config = dict(
    d_model=96,
    experts_per_token=2,
    d_expert=96,
    d_shared_expert=0,
    moe_layers=[2, 3, 4, 5, 6, 7, 8, 9, 10],
    balance_loss=0.00209,
    init_std_router=0.013,
    lr_router=0.000983,
    norm='rmsnorm',
    lr=0.0104,
    beta2=0.99,
    batch_tokens=131072,
    steps=3293,
    dataset='wikipedia_en',
)
Below are experts of layer 5 (counted from 0) of a mixture-of-experts language model. Rows are named router (the router's row for the expert), gate (a neuron's input weights, with its number), up (a neuron's input weights, with its number) and show model dimensions 0-95. Each number is 128 + 24 x the weight over its row's rms, rounded and kept within 0 to 255. Numbers have three digits each.
Before each expert's rows: a language model's description of what the expert responds to. This comes from a sample of Wikipedia text that the model never trained on.

# expert 53
What it handles: Personal and place names. Common first names and country, state and city names in prose and tables: John, William, France, England, York, Vienna.
router:135124147169144097130144085107126148128100125117111136134141146145116144125137116138150094202161127103139096139153153155126129112159111156110073133116130106108099156144112134143106092166157166095129154150106149120178176138119114098093112176123114118130135155156133143125108132076137116155
gate3:124121100136094166132134151090101130142118118154145157113123101139140123108139169164094127134150188098085137133126138142104144135097087114113112113087125095129136156142142151113117118131080120151099131109161205158143132120086122133083110132094119159099121144133110154128094161130124159123
up3:114165118137113116128104118172099123183152120134104154138113163069168146144151132132121152175115117149094135134117132152156126131107168111139093118166122135115083116122098190134123117142113094131088161136142122096132150160107147130110144108165150103072118143103119104110108117126098122125
gate4:107125129119141154135104125118100136113098160128126108114104110100117091124160121098134175131117103117158105131123118121142145092171165140061152147124159147123114096105142112113101099160209158114123160141147135102136140104100094123167137114091166123119116120165167156133106147135119110123
up4:135150124109129132112151138124132134122141158137093094126171179169129140106169109116138132135145118145137168133091111143131170101119086142101124153168127097135154144102123158155077064173126109124100140132125127100156191123125097123139106154143124179085130109146117120117117125138112106143
gate5:083112158108135154133178107091136110087139123136143146173115140113133094100177150138066139117127084120144155143154162146139151140120134151115089155094099133140111099147150116110118159156126112113104096140140119130137141128170130132142141113121130092080175112157149151087095129144114123115
up5:117119124132108118132160089109153115079083129120104144131113140161110117120156120094108129104116119162114136156131190154119176129119158120121156165086105170110089093129153156136145195134112155100103128133117104133127118135133151167132149113107122091124143124119133125099144118130065163130
gate6:134139139125138056101151130168174129147126141131138134192156125122148132115133118159136143124128168121146130127112128132144129122112120100165141163152107138145103157179124118154165143121111135176121164183057152098127137112131124112118092145153144126142115104128118091125098110096154139155
up6:129124108136177124123140150182143130129123117135099107122147114083109127158151133155106135113153107157164139142131142160122123103114125124168129120136131112143117127132150176136144165131124106152131133156138114068087130134111088097094100092161112128070076097096121137177114133125079107115
gate7:127124146131092126106144123135131147166125133114078118172075101123125139169168098133061175119081154142146164137137141116099114107154133116124149149099105129123112105096130128117133173106121107115121110148152118139165106122146130168111090137101148153127123107114151111184133123160123167107
up7:151177119144154108118130116157131130131117144165111128103101113178123148126112122130181108120165124077139062095174120111103114114120106155117131102156119139127176130128118139111165128126130137120152098141114093163106122121086140153098100107177095135133126149146129112120112086107174145142
gate8:159113112168074113133082155128146116149128158121157108148128129143120141137165128093123110133141154152148158138096162136148157114118119134122153130133091142175107140132073150102125058112123163154146124127117116130117092137158111153089108135123159098095168138116074106118099147109113139109
up8:134096154144118138116111114117175139132140136172110106104166124153091105110136121144121125111126179174174117144156136176127182128174153097176100156090140157116101150115088140129120115108115093101123122133150098095145129152136150099139095119121140151125116134158103106112103149153101110120
gate9:111119087148097079110093104115117133131137138102132136150170090131119132120090136147169110143184159133149156148126154149133138142125126121121127168165111080131158129124116114178093098157132100150112104122179152103140118125117154144116111169113086129150123125130126110125085083154123121170
up9:137173122108121113161145153141201149133121150113128100129104117147139177123175104086126084116157156106157115085096110133130116129127158112115137105131174131139097120116147144102110155118173132133144167148122137097079128162156128170109129104137134142163133107115147147136137163101131157113
gate10:087072111110095125149099099145106117154113101102079146094119138154099144107077060138115158133157103147181136128114115132109129148133106126136147121099116138131129136136122127116122143156113145097166139124126143127154173070115138140132093142106100149159130110082144112154142122128139153096
up10:089104135069122097171090112103088120114104136058110120134119117134103110139084068132069110137110111154141161151141139135109134119142138163103105111143124110151092124109152151126171088089115094134114114130156097127119097126132136111141119114120107139155110100134142151135132113148154138111
gate11:153121110142128106155093158112155145148167166121087121137117150146112111112061127153118091128120089113117161161141122113123169128117124099135134084158175117099172097116131110128159105160123151127126157118107146168139146157116132148148142123133095091138092121160177148147145119104153155130
up11:093139146139192105166124134131140125110125168116095121138094133131132120070122144121169117107138160103096125121161121109133078126132166123118121111122153126127136095122121120106121136115170128183186125134119131171138121123193104100147118115110165085135115131139163131153111145093140123155
gate12:145130143098091128196131094140088099095101143109122161128129128123106140127136133150138102132099122127181140107059127109128130154124132160139113164135158095128119103150130107093140116123152153122123144096113141097131143084123142093093172146116135136164181168119101120130114097099149117115
up12:109128095132107135145103107138172120153161129097148127099128127153109126153153152159087181111142130127133143102102124185118104087098114115114092112163149151142125115122108117106163097143145161166134097102117114108136155083109145149122106138113140138152140140126150108156128138048108160145
gate13:126159124108105123150137113135143115114112166117134134120160150147113119110128136123179081150158142070150138136154109138140166126158110141155092144131111128109120142108154080144131078121145150071134121113150144093121154126131094097091174104123144154164114184092112115101144122108115111095
up13:103102111181146136125145094097124088124125089129154114122118131118126108099123100151148142118146171105088120153101146164110102124149102120102103137132112144113160164148174115100121119165140130113130094114100097149101097136108173100110088147172127104198113116118132124129133154119092131107
gate14:133125105151123122111119062134128119113140107085101144121117147120066145140098117120158109175134129122117097141082146109090138113144129107119127123133112130140130156161145173150079127088148120144110163146133141093096143168168106084099157152091148129138143144126144090110149108156099146140
up14:166121123166124111126167109125140100085171164110144163174166109069127104127161122122144141124142123105151165167126100139108105157152112159151102184103150117152120119144091095140118096127109161129131161150149135093126116119123144108111104113097112155118109164148091119135137103120108127149
gate15:113122132152118132126125122140093126098064077087136113118139108094142158139134168096175102097119103110142186111129124141126113158161128154116148108122149126097120114112140111148087127120152118095117169192152093087138123119125127154159115128164129123152155146143104087118121155130119154143
up15:133154156135118123147135134116127138167144092131117166131129119120119154129119155100122147081106138122117124099133112160127109115147137120092160117152127048124107180158137115119128102178134147166167105157115142127100165132050119134125108097116119136117123105157132156152160141155099169121
gate16:116113174159126140104152083118181098160105114093150144132144093147119159112124129131126178126078151133149112128098128136153116105127078152150155178088128161129122110172138112124155159132132142126103074134131124095148124116104095114137164114119115116154124154132098127083140117119142113093
up16:107136087154110174071104153139085170153105106164160105140123092145129168116106111163136129142164163130072154154114157144165116154124144133084104167140112120148114145114151132125148118153103114105132142115169094095114118159132101110148128150106137108151127120120099101107146130126111144134
gate17:124113152156166114137093115079154142158105096144128141084121141112125133119131136110137110140144137106097095126123155114098134131123141147134104136128102103080149213152161146117114129126116149169155130117081105153160123119155103099127138097124101127116126123163122105138139159075130091176
up17:138154096133139110155144129089159123154162112147140123119139148149124120117179143118159166151143100135137132125120167133085123117150118127111107109109128118110157118120114126129110132104191132123126160176136107138161121083137173146142154130138103075158111121117122146069107148062134083134
gate18:142128131131139134122141157138119146125147120117152129130127094125132167107135124135200140150101102095119065089179153127128105147125113138155126090107152103105130167137165119135099135098154123090123143128141143153149150114084125134066110127141124113101129109130105131102084114095180084118
up18:105115134124162128121125133134096124105147162098080165151150123154142100111081121146170103106128124168148116174138114123107126154137115140151138109156137067137113109115127093133148107119069141137145080133142117097144106114142150074108118151182115146175110142137122138136133111096136107099
gate19:132188107116129128117130136117127140105136128165140110168124122105160096121105105103130107123123140105110152117183076107102084095121098133142143087116142124089154118121097128089143133131154123157134147110118160152125130136165098069120083129141145161112112148137108101147133091111191134120
up19:121157096108099081144120171122124122076088133153148094131086161128131137148135108139129136135111123104108143134123113111172155071140158096118121083124127181115114137142116134134125127122147084160106101124111122117108185161095159127131127134187151095128156146113112129123114149154102128099
gate20:194134137143120103078145083117083133134083166139083120140171165118125117144133152092120133152133157152093107141142112106140140132162140116156164153130113144052091134112116101124158142124153141125116117110134134121132110143114093107148101135091134142125111138118137081134143116115161160115
up20:167089084143118198151122133097118151105140082158153100146097138131115153160117125073102103139106114096162153091112134102145127133126144118138091156130126089138143176168138128127102116109112132095133142159144123145142135093125093141103113129120139080092115117117105139116142146162127144148
gate21:112088113127100085098142140161131091154176129168115123168150096104128084087099186154135106136121099155140131129120155148119140122138084117138112171122125122147160134144113169132168181107125106151115125085115102098112112112143131131137139153120106147111147096127139140123115106172093130115
up21:156149162134168128128121106132154155079105108143106128170157136147126126156115089159135111151116094067139135136106136110108126101092117113121117147110144187138139114111104130138109107143163161160136138141185157083100149190090130099120132092132149105116127127115137145126124149133146105147
gate22:094143142129121099159106111150111129126117129147122102125132140118166095082182147109130094085121125094097132113095097093146122180086124078115120113119125170170139127093109180090149119117117130166147081136156110111119120131152122139122120103113146131125131088124086125126136101162152111115
up22:099136136125137125101116156130101112138122154131157123143090164110141104127105098169148107074186129121104133097116110117093118086149165143094171082162151125116148143085117080160118134132137131145150159114116129160161094161140134112115112112139134152151128122097137108125114129182144105157
gate23:126153144136124155100140154158147136083104085112155106159201129109138117162123138147127173165139180118126082139137116134139119136130083130142069147096101117072095128096102096129159122142088131133136112106160143101132152138105101151125120101133112147140118132141136150101106119132131118143
up23:164085128171081102110134114117151135154163150094108140146108107124077165118197112144105109151139155121147106115096140151100109125157173126112134108135089143145092144129131131124100115154142139130144145123074124101116136146135158154139143125110081152142176123114115102121138164106138154117
gate24:116130142155134102093102123145158154126130136170130102139136132111104105128055130135178099092122117092129106150137125112106156141125116171119140069090123140153123122119147156153145139119125121122105163110167148169126158110140146087142152117137102153141107122117162131124058140100148160104
up24:143116105137158163128097145145125125120142110092127159148120107147167124114073123133109130161133161133140127135106126111140091108112067188132095135155138139151131125131131133139108124129146164076133133118179135139136154070122117168117102147157113143142171161117086089135080134105122120117
gate25:107126153098093125136156136085128091136072125125132093142140120122143116129157107116113122085103121135112148118139153147108096121111161117124109102161106137113131109104105126127102121131168134080116129096122128086125154139132146137081126131115082120171149135182113135106170176182106108172
up25:084122098141155146099089144153125119137142157121126130127150131142132141144202125114117105114163150119124127146105134101142169148111140101130131143131149143111103124090056143085099157154125112140104136130089116142062131155074174111151150125091160131120142108099121131126125131140119154117
gate26:133177117142146116130080136189110148134091135141142113129094107084136182161130118152109115147171121141145121116118131116157106166125120133111111121126161126145141174172121139122101136113127120160154196102131113104122114153114138137092149121106149118098133129118128135113088109138163097188
up26:097134088152117148117146138123151111119078124116140115161114171123122102129155114094139128067157129151145145174156168154155124096123166111126149143110085128128111133132101059108175159145115142132104082125094124130129132124141106147169148124107119133167144125115144128104121153156101144097
gate27:141164136084164175118093151129097120137140108137118073139142144108122124114109163120135132125109163155128076121104100099114130156130104161151134073185158148149156135134112125097127094118139137150101143101130112112095160094134134090130156108098157098097132127142110164126121133150164128155
up27:112108146112125103113092118117134141116098141135090121141164158128139094133124102096130100144132112110130112107153130153092102168122128185102141071114157166109114182129118093108141101153086110128131150095101129075155169124141151146118152128132093098142085132103109126156108128143131168127
gate28:094145130150138165114125123099103141137132133116156168092116170153113146090143113125092155150141168132115137139080117113111154119137088142163123148135092155136119160115140154127101101129120096120155115107125187167115110116148160105141086128167177167106147136107131169119095100138107131150
up28:156164120135140172128128133131089096115074091161159115132111170121140124140138120105128132134127098103122129110098107076122107142165111123160175132140147130169127113141100105122169128103112117104140128118114149162167107148157066141143121144113127169119146138143107173085132097131141086114
gate29:108119135161149145099140146135118103157109120134171119138100125119096131068155137112145095153117173152108103113131137113137135147111148137133124137140122103071153087164135111124127148135141124162104120073081104146092103154135171112117150125104162116081175153123166132151139165147145132142
up29:129164116123150114110089135140133110112114170076131116139165109167169117123123166146153121133178101119128150109107144161144127157138118121124109112111088169129137143094127167112138168176144142146150144117168144114104147141094172109109136137119084129107123185093122129128110136126133140071
gate30:126089109125135106144136092152144140095108133124157115135109126092117147157085153136126123145124118121112130143145168141124145107147125152114112127148173040140131124177083150140074115131114116111134164174124144059130146132140144142132151132139145101138108126158127124098145148130106113182
up30:101133128129132145135163109140125141158104155141140144163116096121141090126101076110094109083120131113143167138118101107087128125114148158153144104150187104190127138127082152134113122100115120160145129126182117116139094124118118138120137128150153130149120097118100082166100092119155122166
gate31:109119167179123125091158083114125095092098152149141126136098114125116138124103123152162111109101146135140124114144121119166085115120164090159123116134170127107131111107134090145100117124092133184110114121136114162127126166185138102109104134153102101140110147115145151128103132112180174127
up31:155110142125146117138114139113177123128138142129136133177120128121129126123146103105134136108112120112141152110142129155107129111131122122114112107126132164115141135140129102092190127138155140089130124138151157103159129122117131103123154141149166125161255103108137090127137141125131149108
gate32:093169134159113170098117134122104119123146083130134161177135108150115134109099124127100119118160118128080079090087098138110142193096128139136141179156132129135163107143123115144134104097093129124121131148129165122109107094093135143112116110140132144160111105092164112127139091147133111148
up32:160148124112166088147088133100152150126113138130136115114090143124088111131124101107152140177106069141139128162158156164123144150139144137111098094106135125110107140094145099130134109138155121084216140125133126109138109098114104130140116155155157107092118123129155150107129154120087116118
gate33:127110114084109103108101111150161107134122183135122150106166162123078083103133094115134106125141132139142121135105124176133127048106164102128105143116111110105116132144131113117103098138125150178100127147111109121166144114160157126130130142099111144145094145171147102127117139154108115169
up33:121111156170085129158131118103172143143101098118145116155122133127147119155165167116100143129109105178113125111137123128138153114144171148159142140113081124125134105126157126142131143102080145117148099149172145128111129187130092123155113070117123092096146088107103091108144137116096133128
gate34:117107115121131114135169156115120103167096112118144133157107086146143152127150093112095147101078139124168135131117147173120105105122161099141124121172129111134123132102114142121137117098132149134096123114097098098098092119145160142136182104102181073158170114160122127123158146130130135160
up34:124149144120127156118111135154137150120172123112108143088124121133128109112091143161107124125189156123099099122113104099123105158147117147130092108088116150150138141096125140137122123124111158103167145085111154169134138130152101100142103147159110195135113136095111127164112096074164126087
gate35:134136128148144098093128131148114146132115120152136125143137148105144169131135148110114134105090098118116104119155164071154133132112133102132160117163123140089105140124132196127127137156106110090143093125119098152167138132123116105172170119100133066142164052121108142155114134139123114121
up35:114166126131103131176182130140115179122112108156113116089125158140145125150164168123135081140094117102145096127108115125154111154080142151130129125146110117161100137151121124128120097147114116173147128080102086123151110118105168090124143128104135071112116119151107151101138152131155127157
gate36:175153140134116166091150075111096156125134153146123114138131150108116110132129134141130076111147175087154150139130120120141103113168102147106147120114107131161113148095088138141064095117135118136124158141145111163168112167128084113112113116139132144161094162148131102127148125150171112120
up36:131125157123157135111136112116147172079194113115078124156114111109114137124114126123098141159128128164158111115153169136151146157077096100104128156122071152152119170115136145089131127098134152086132128100116096089145162141103107117130094152118146126142128133142110156149129144099095127133
gate37:166162151119142122096141149132163122074137115137131142133148104128188114100137156099137146128144156151141148178121126208113146149139116129106142117112122147106126126170120133115143143082154143127143080145154106140153137079119157151153137111133138125118152109138148171132087093134098150106
up37:135151145066162138164134146103109162099103111147152164098103102133118112158139140093118123108084068148162114144115141118115123111084124123121145123147182130101116128134144151134126146124144078150128142104100163100120133102107167162125163122120134167113121125176104116129137109172123115146
gate38:117158145084111114142119167127115129058117143115138110078125104128113105090164140137114117134073155164113118117104118117130186149137172140147160107135128165118135111074131116122170146135086150161124115136086129126113170111147142115153126110147172119117148113128150151140113131122103100128
up38:124108105095155086171174150121177112114153156094117152112078119171116140114147130096097124118089090158109074124139145121086179161117148102123103149133138120115120109114168142121140115174111143115139142155099141110163134105116118122117111136125135121137128104123136170131157127172107143115
gate39:171126123133145111133164145138084161124141165117143122149119150093094135114114155100162100124104114118111126136146084076116113098101111108114093099126147128118172162128104163141093069112150119102134167146116177144122140119151101111139121163134134140141092117124097113161126134069130119148
up39:115125092122147131093126080124125165139122131149138133107147169148146122119099129129153119182153155086121125115175122168120128105108101135157179159101129134116154109102162148105125115127160146119128089129156164165135123112157135151120087132124150103170133129137179147142150099082159139099
gate40:150165126127123178078147131139094160159117134145085144123153160079146141161071131116104131131152113147169126130083095087125120146138118106140137134125089132136131160111130168140072152123111108134112131155155086146160098129111126119144093153141107150112110145084143109122155111135144129146
up40:117108133151123078147162113100172091098119154098136136137118096118131128108156145136144112104156150128115114103111102112139109123131118147156165135174155069094132097176167112179144096126172117136163161148130131123114118116140137125132137083134141139124096143166107144141110090083141101133
gate41:140141098100125189124145145130059119147137124098129118118151123113142119151099140133151161107186153115101088099110083088174096132155137154124121142149164190123135113121103125132142154125158113086120121133106158131149102112153120137120112123137127149159112153097120132155155094094114122136
up41:128132150169161122134165113106141145109110111148087119127143123136143139107114142116097126118090109156133083137145163193126148098146147146140107112093105120106116128167148133125134120133125153130139089126165102096153197104136121119102157132130114092098177113161132108085092157113090130135
gate42:139138176161123147128111135125078066171148118111101100094133106146134132131051107147161104174155164140088136137115128107125127109118113168144142113114149094136132106128151128163102085117118130130129123121158130170111165136142106120149088113117124136131118175139144164143102122125117130104
up42:124146090099178095121123120140193114062112116128150145160123131112147167153114155136145129094111134142128114097123092129135127179125124097153138111127135174128149110130146117111148179098129118132106108117176171111103134115126143120155144094111125121105109137113131143101108082138103160168
gate43:111145094093164123110118141107129175118104112133133121130112105139159137125153156121105139094176121151147129150128136148113161140169084117154138136118103132111105142135165177173116141116133111126109161119172175097104084155092086123106111110113186140128135132118145106117113086137096152111
up43:114095119166145112116124162112114123136163164112170135116096121099147060120139163127150132134140125114148130165134164156112164118163147150168115143141146120087136149091087126097142101113142144100138107185085135146159137110108091123146117150141130166132142118100143117089134145133152160099
gate44:171156124125124152118120092124147117146168094149146145158110122130128133068076129140147164130114107133122122138122107153172149110111115123194174150121070099139174142108095134123126122128092115179117113125138114153116146140114133120103133125122106146111135196118152149146102115104135152136
up44:081133109143126131127146123127132159150141107124174103149128132133109148164155136124129120145117040093129109124113121135160100127127141134149117129109113097144129106117133104132145150165113145153131157119106172139127167142081108108138103140108117139147133140151179150052065134154120124105
gate45:124138096173157116152120153167134123136116125104119131102136136098144128076096136107148098130132136176166121124145126099146104128117135138166099122141149134121158119099134172130140070130089135122125110098127110124143134126146131215139153151147111127156116076119126118096171183123130139129
up45:147155148155116130148163155092123163140067161134109104087111173113100116141142116140142125149165121112105157132155122125128111106127147159106114130104148126081137119117116149126114117154149153109134173146134143144129115114133145116141137141137158141153176102111119159118115035078129097128
gate46:116118123109135150136093150114164135121092116125133135101152124102115103127092114137150103186134102097117164125132137134118140131143140106143086156092136118159152100099149099089177094170123183121120132123134149118155096150108112145118138094124136139160077121160127102130158178106094142089
up46:148095144125147115114140153155066117113114127129134161146177131099126151157118107108125145118155133143123094139135074115148132100113093121071121180133091163129094139137112154117070121152155120111092170127162111134124110158172122141121123143142098097137103151104156138163145112124122135154
gate47:127150120148089117145145123114100126120154130152125131088113109124136130190127182123083177126111117176141143133146099120132089143118120112114095133116148156141140115177135141155141114116113115096122139101178147137113110098124182125117118195142116125124136122134090075115140125150179118124
up47:122104175162149152151122117115171133138147108120148117108111078122135170121100154141183078094147147122087139133167124125160162101096132147127116117099116133094086103124111114141130168126121115140139132115158117151140147132114130141142092106091163119128164161079125102116137106143150172108
gate48:139125133178073112103132115116124136130169130093099143141128147141122135141189170127134120134086091143124147111137143112147106125110135173101116134067148156131115156164129129144088167114145119111117089165094130129129164145110165103116125128115157124111169150110103175164129110128099139133
up48:118138112159112118148081162139096164120128157121149090100132140119178152118108130113150111145158154125106184128121091135138123118133086185097139055116157141123158128119158117120093133127122120167128119144140125131168169140116101160111103154122152153145169100100093136138142143141134116134
gate49:104094102135163140149155160160132138109142117176126115108126158142118104105136145109080121139092112139138168122139167152090155113151107074085130136138104091106161118139157134108134124155147129109100089129123157088115066151144122106116109136150130095130112098133149126141162149160110100100
up49:113135106151153100159091127155116092171145123127123126101141114094167162091081117126145138119113147118134155166151095155131073108118100127130138098146137083140122164128112177121152117114139059132133168106128128137095101129157167128144152140144126145155134108150078125129094116134145144126
gate50:119122114135123188172144129099121121106118136098107114135148109103111151124127150086099142147100086131158173124116144127124116165143126134153193177147138103162161145170152055155144135122139093113155166120098104152110133112142110165124131084118102131145123123146137134131141118139128144109
up50:109107111106137139156115155100160098129125135176127116144116125135123091125119108140106169113108099161099152130137142116151122113117128152151184145111151088121113113097175116121101199083109129144148114171112143125147073142143091135132122098122139109131125129124114114159177188136130135119
gate51:117138162081150123108127126132151153088115119133179136095115116100147144150121151120120083131095140155130151096127113141136169130141126134131125120123119148127112152195156114115155120093155133117107107105137058148111143160130121162099140155157102094106126147146116112135137123080093076162
up51:126096123115107125114086148111144092137064078165108122110152120120108164171101150121108151124131143177111116125103117153105116164145114081163134133136098109125111092130115089149101148078133136144122124115125116123093062122140105152093125092131086117134133139120151119161155137129131140135
gate52:115140164124162188124112145120126142144135129097123114126093124129121079124085135141160106138146118100139104139153149119105109101130082114094130121119129105132163110125120114134183119120135181102134122124128139191168120151150111120131123093172085190140103100122112124179131131139133120096
up52:133143145164169117135139109148170128124104137102137166137117138138175122130106155136134136098145103141112100142107073128140107135110104106105119115098090154136132071112138101144157108119142127143153099153168119114125156095138057128158097099117137088080117099114158164106132130107130117097
gate53:110152111117127090092135113163111111069174145150108150134144134098164126130174112121111144070150107115133109090146129107129119111090129097154123102127145192158124128174135151140097139099110140142088138142104129149094128134185130119114103165124127123106138165101146095129119123125142109139
up53:151134167135121109143149158108122122134104168161086132099099129152140102127154123131164076159096115074101163105110135125118114108157185089127090095072129152133107150158156126131122151147133086168091142131139118141136113116135106152133104126155140113101144142127136152136082123150119104136
gate54:099122088132131082134111154121137156119126142151144087132119099186139169110149126167126140119163102124142131111126135097136138105125149105134130121134126131106154122110149150158118130124097146138154143165130144131145106192171130109132163125108065114115107082089120104143183160101131090103
up54:118141094136139137123185123123123115133143095107108133178143114137135131115119169087115108150101090116114114140160141102139096126135088089147169127161105122133150135108100145132148163090128088141135101081127153117091167107116081125143117073161155149131129152162118129116087122111151152108
gate55:120117117116115106131170123086154148088113169109150103127125125100144121145165122099121132132151134106115125107118156156165093140106116111132157164156130125131127127176129138152112149129177157124138074083071142126173117156120127174127151128090118124125124094159111133124174147179147131124
up55:115140138117135128123108135128129142092144169160072135150137134090137088159111132089118169135161109107118138134109120162163104119114098168159115111139124116175119165130151102116135156066185160121150115093154102120126111105114113153127116175139133162095128129151111120116108127168150099123
gate56:111107159126092136166115117119126134099121099127108127096119133155137124148173127142097092074104101058101128149151131107107149108130161096120119111145137096133114136102144132068148158148112087132145126165095137164111094119095125128123120118127140179080126149088135106114118127157128103116
up56:148123133111114083137161125127166094138145119120121166161131097149141124122165078120078117099144092148133141127144143141166159122145151136110135132164098126183094104145157123140140131124111139136126159131109107092112136116123142147143165103128078090116132073165114091128145123167100170113
gate57:142069140152081161153116170126141117146128164090137115143118087138133136168125141151108139147111103087095139120130075150099156106128138187097123133106125098149167122126115077125125131168124127075128134149106123154146145139128140111141085076123118101129087147130136115129144144123123122140
up57:126157134094130141124133168135129122101126148165118168178161183104156135152125156146110166113135111141142137132122097097161078125118104109110145097104112148156137161100114109146150139083121090127144142169133151135087118115142085124153158157171126135148146100127102161145131118084127132098
gate58:126102129099145150151137103115134123140099132179102132119126182166118121119127106131145088131079118141174119169130102143127137085114156131111124135131124083170120149137118134121123091145099154100116111141123110140190118085134110109131105171104128183113122104144170130157143146080124102118
up58:093116128139139158151102104140122123161100128156147153148120155142096110146120178111140123131094099115124149126115134137105192132102176151122115139141114099116111120118143116144127088165127145120067127131159131126166136074140093150166165146110112112131100124167168129170148142125084144112
gate59:166179118085122123149091125154126136145131154189091154155123109140113144122071135148110110068152116131157111127113094103121145138116099118134111137148108174135156145135123087138139100094147153153107141103086144137112124102092097098151130144093131149137136118141155161120141101164137122108
up59:141118123110130136162107096116127100176158065111121152155064125145127132099129103129085119172128130136142144147131155119105131182107103119127103112123118133164096163124136176146148114140100106103156154093131147173129155112093151133118138142117138130116143149161120151159096096128135132082
gate60:105103113091125150164105144109113122163110114115152137136115139136148124127142134184084135170082154109135145144162089125123109108088184163109138170128107105129157166110096103098144109144139148119100123114081111155121110092115097092122136133129128120152168097150111140143112104107118113166
up60:146142115089129120126094111162153136124142180137126099128108128121160114128163117085159157171144179104118137111155137159121143110123140196103087105105085094117136157163111125131128076118095122156133116143124113101142100131168094138120164151133135158101123128120108130172108109140111139126
gate61:111133154108130158108162112130114104081115123133164083152139135118108124147112119095117127084074095123142170132136171095183104153133161113101122158143148113158102125135121157139164148087123154102137137099136114101132095124153121100104088177129168112131154104136127145137130099127155132152
up61:142118109095093107133130178106126119098117169158126113142093119129101094161165136124125141072087106145134159163128140134132163119091138088136155123122157117108160133137101137115104196121118112165125088130146111148099126161151110135111131121131134102129155109143144083138151160179098135129
gate62:143144110078070112124129139095129073119083137164145129137127151141098091110151115144099135145102126132138164105134133174107117124145111098107126137136161103156142135168105136097145123165103152139128107110147084121123118157169149117079110137159130124089167127134154105112121170134128123172
up62:091127130119154110128098117104110164169142080116123098093162162123150114128126155112170063117125128106134166124135123134163104145169105148104080122121128112133096152125146127087148121134128122144112165201105119105113120138123181105121119162113120160137142115117168120140132111105150118150
gate63:156175120131165136127133139118093133110126113065134109119142144119147159154116119114126152141109152070140131154139132107135101155135065107182154127134116127155089085126161081113121126103109092124137102120137135125155147101169134137158112161110109118113108133145081103131132147089142144168
up63:090110107100081114136120117143139089152138086159156113067124116128122127132129087119110111125111142152128091099126147089121117139141118135124121133129083120136118150123155156145152124126108148115158163159128112172124133174125080130137082100092114142115138172130150127130128187167145089094
gate64:136104142144179168104122116162160164136117119143113115144145117114070123163181102132111086144149103077144159169125182158126138128107140131151142130088145100123100137120113128127118110103118148192109157159129124138141099118130154133128133089087154116138121118113145117157138134139129172110
up64:121119084086105146145137136123128150116118110124135105154111200166103106169187097132153082111109130098102129132148142116173113122133135117156128141122155141119126155098137149116114112115133142108095106144070173170140107131138116125135148098071131136130122129085162125154130132146163134144
gate65:156151147111151115143086133084125137113145100156082133143162131117149134123086150118184146113148089170119147130068139124089143108161123131161169116115108118125168137136122105128158148128112129175131162126127119126117113116101119088128120113134089172149129143138135175133099085150112097129
up65:182092160122143127128125139096143182106157101124113116126116155125097108129136130115128123158088127163115132105092148109098141150100172140097092090087131104153150155134055129107153131104125113160119120129161132147120165168152119120127126086102147139150133110113120116158127134139123151076
gate66:125125162120134115158114100169089095135111123112092092131113157091149123101106135096113105140136121123150089108158126101113140112132089153135158090128103111120147073109118127140130156133106118082127123120097157159123119053105124146144132158163105137135182135158106147173151132153115126119
up66:120130116134141148106115141089100125098168121157128162119142133144135102110146168207099132098136112137080133126140138128153128083114146125159117108126158122183125161132112145124080148131104108143179099129105121173125099130145140116136146080095143128096132097097151132099147159153115130117
gate67:112105145128087128104158109155168135113131126108138107158117090140116135149162115104120169166086110120135169093145149163133128136143168114136141126147087133071130088139101132115136134113133121106160125142132104102165131171134145155141141044128121066126114104128127112109110126113125151136
up67:135106092116107134174121132111134126180127154171145100132168145130145174121144118090154141149115119114162122130160144086143126150108126109102083105126165107103111122121110094154099122145161130110132172105086122141156141091105132104106137161117084094121143140149111150151138123149121077169
gate68:133113127160076113139125114181147124129105100103144099123114141135125081152088105139110106138134117072117126110143105121124121126122145131155106106152143121111152058122134067122099162142149076142145149168122120129118110115140157097124113131128125053112118145117153142142154096156150130137
up68:093129100112127123138117092098155147117162123130108108132144123159121104118115112134152112155093148109130165123175086126104093142182140136129179133166124111160123107131086090129163088116136103144110150109118119128147138131074121078113099141118110105124085159122134159144174166110127112145
gate69:136134129099142116146133090157161083122159118110162135152115110130123127144130132107113132076103174147154128109108101119090138133197120123133134096101167125137097128120119110136096143108119124137102168138080137118135116185139170113138127144138126175098113130125169155123150102155107071127
up69:147098102154109129134117127146143172207129132140129114125130176096153135117083118182144143130129162155111115098127126144165126112119100163086133124149124155146132128113157100082125121157165100130091147104167110157129158097160141138148123124135115138127173145093139114153150116119124102095
gate70:119119140195135121120104148104147158150086162149111127131155145110111128108121158111150158113147103096163084117140143102116119078151097128111112141092102177130131138138084112128113127139118191082131127115129091159152156155137107149158140164131092152106109140136145116118152157132133117098
up70:142145141156108105160131109108139086123103056146146126109111150122130152095110165141093150100114157127119149122136151116175160146118145134113147137088170161141096152111084142154097137157113143137165192152124140160153160110111116121120110144123165147130112155147126136135106138118132101086
gate71:148132102154114110125126088121135143110130105113094109098157155143110164097116124138166170134193120154120081096094137119132129140135165127120104135118128131055136093154118127111140131171112116130097164123153142069169150152103086134151141141124129138175121135105146150128144123102136115131
up71:147158154078147152151132148115119126133094128110173121071140139158103129131147103115161107107082166109162137129162129136133138130142103127127103145184139086119118108113097147137111107155158159094123095070156124157121142121131131130129153095092158076124114136166150113103125141134136137158
gate72:123142156124121147061120093110115093166134140126122101138147139122126152123136117121140149191091143140092127134167077087119128088128089137104097133133100148072173116139078105114125097147139154118153150155112166134129148142090119127134108143152114165125135137121111164133141155109135107125
up72:124133129113150125131146137122110132123123123101124120147114132099099130141148105185110160182100161123141117091158116097106144100145087149108090139130099162114163130160098122107152086140137139102134142134165176141158153126122111081097105170162115158085164152139135142124123100089130114099